config.toml
n_layer = 10
d_model = 192
n_experts = 64
experts_per_token = 2
d_expert = 64
d_shared_expert = 64
activation = "geglu"
moe_layers = [1, 2, 3, 4, 5, 6, 7, 8, 9]
n_empty_slots = 16
router_score = "sigmoid"
normalize_top_k = true
routed_scale = 1.5
balance_loss = 0.00752
balance_bias = false
router_bias = true
init_std_router = 0.0206
lr_router = 0.00122
vocab_size = 32768
norm = "rmsnorm"
norm_eps = 1e-06
tie_embeddings = "early"
optimizer = "soap_variant"
lr = 0.00402
beta1 = 0.95
beta2 = 0.98
batch_tokens = 65536
seq_len = 2048
train_tokens = 294200000
steps = 4490
dataset = "wikipedia_en"
Below are experts of layer 7 (counted from 0) of a mixture-of-experts language model. Rows are named router (the router's row for the expert) and show model dimensions 144-191. Each number is 128 + 24 x the weight over its row's rms, rounded and kept within 0 to 255. Numbers have three digits each.
After each expert's rows: "comes before" lists some tokens at least twice as common just after its tokens as in all text. This comes from a sample of Wikipedia text that the model never trained on. Tokens count by the router's weight.

# expert 57
router:140115103126108137123122158133129079092150146105143147097139136117148138127120107082093102132167108105129135152110124143158154122105111132139062
comes before: ",", "\n", " States", ".", " and", ".\n\n"

# expert 21
router:080111114128104134136136115106120140087136098118090121093185115158133107119113150082140093143150150091173146146145118120123108126134098156178112
comes before: " by", " to", " in", " as", " with", " for"

# expert 41
router:128126123125124088164127136077107125137115185154184154095133114131201105129137135114097102104154140113130132134146134144152163108114104145140088
comes before: "-", "==", "|", "The", "===", "In"

# expert 27
router:093155119149127134151109155090132120137141167109142138159124150164133071114129156105144137143127157087140131135137127134134154130124140163159075
comes before: ",", " of", " and", " (", " in", " War"

# expert 1
router:128127107141108113137133103108125091122148116149164114114122132169156128088109183104107141140142135098136159136171141109136117159097138129141084
comes before: " the", " JPL", " Representatives", " United", " States", " New"

# expert 51
router:082133113117109117121127134106139087151152148145177140105148131146148146135055123114152114122187127066128129147123124128129112124115098139163073
comes before: "0", " |", "9", "8", "2", "5"

# expert 28
router:082131143187131099148122114110090093095172116109143157143129134105147074130119136115124144118139135122151110165143130116127142104101125093172078
comes before: "==\n", "\n", "==\n\n", " ==\n", ":", " of"

# expert 32
router:084085114119129127168126129125143133098133126119124115142165125138157135131117116087135155123170117146115116178129112107151130087103064123140088
comes before: " to", " the", " a", " in", " on", " his"

# expert 42
router:095069144100091118136137112155109108136113167093114131135140113133145127135098159110080100099137093096171133139142086157086149089131084128165127
comes before: " was", " the", " is", " has", " also", " had"

# expert 26
router:090115137152100118143113135093109093103137135126094106111180103148182081093124144093121132162147117107173134131130071158112128115115133125121112
comes before: " by", " in", " to", " on", " that", " as"

# expert 7
router:109112122158124143112102170112126089120166163144171162126132136151161139130120134099095111107116142115166143122133074134119128094086120095141094
comes before: " is", ",", " and", " (", " was", " are"

# expert 12
router:102125133147099112140122124125114129125124177114177158153173118164148127088120119126129130122142119111118141137122135120133144122130158136157128
comes before: " a", " been", " also", " an", " not", " be"

# expert 49
router:109083115127133121142101155095126118121161127158144105151130124140134128104113132111117083125152126138192132153145084114107143122115127128168123
comes before: "1", "2", "3", " |\n", "4", "0"

# expert 56
router:131126143110116081138119135076125117146119151130135102104124167139167110117148153104137124118104098086186109135136108132148150123121147129139123
comes before: ":", " |", "=", " Cup", " round", " century"

# expert 50
router:107102147117106106125093105120119083115123167118152149095125158116146128111104147109134120130126134077158102149128090147150136122123084089145101
comes before: " of", ",", " and", " in", "\n", " for"

# expert 2
router:109097144159079129122086128080154117114145133147140151108135165113160135142100178128105136130148088128194133146121148152135160127100146130136108
comes before: "0", " |", "1", ".", "–", "2"

# expert 14
router:100147104148141144170117130106114115141146121145143161113178145136158096130105128109085126066137116138127144155128142162132172108116112140169091
comes before: " the", " a", " be", " his", " their", " her"

# expert 22
router:093113100128135138124126140128130079125189204136127174118115134140116127120165129152145129108126086117149133130156112162125136074074107118137076
comes before: " ", "|", " %", " Votes", " Team", " Candidate"

# expert 60
router:121105141160091095108116120111120124101136117156125133065127130178161144136146176122123094132119100136178186164134116157162086098088111098178114
comes before: " the", " a", " his", " its", " their", " these"

# expert 47
router:109116110129103131161064119099101104110146139107121142104156143133167116120105089128076112088144112109151131136116138157140144120100160116139049
comes before: "0", "9", "5", "2", "4", "8"

# expert 20
router:127097148129107112154117119109163125105165172113143148147138139145137148121114164096129140134134129104142132160133109165107150107123126145145100
comes before: " of", ",", ".", " was", " in", "'s"

# expert 0
router:124126143154117130143092121110144123143123163151147154114120150133186147083146118119090109078127164138168138107148099157117155113120158147136080
comes before: "|", "-", "===", "==", "|---|---|---|---|---|---|\n", "|---|---|---|\n"

# expert 31
router:122114086126142122157136144131101133135171137131138110131134156148156115097145120093099087104167116119151130130156132159141137104126065127157118
comes before: "1", "2", "3", "4", "6", "5"

# expert 61
router:117113145168098131133118158085144092097148148140143157145141120087133124147145128109122095136115107089148125158142076113132122120129133098180091
comes before: "0", " |", "5", "6", " |\n", "%"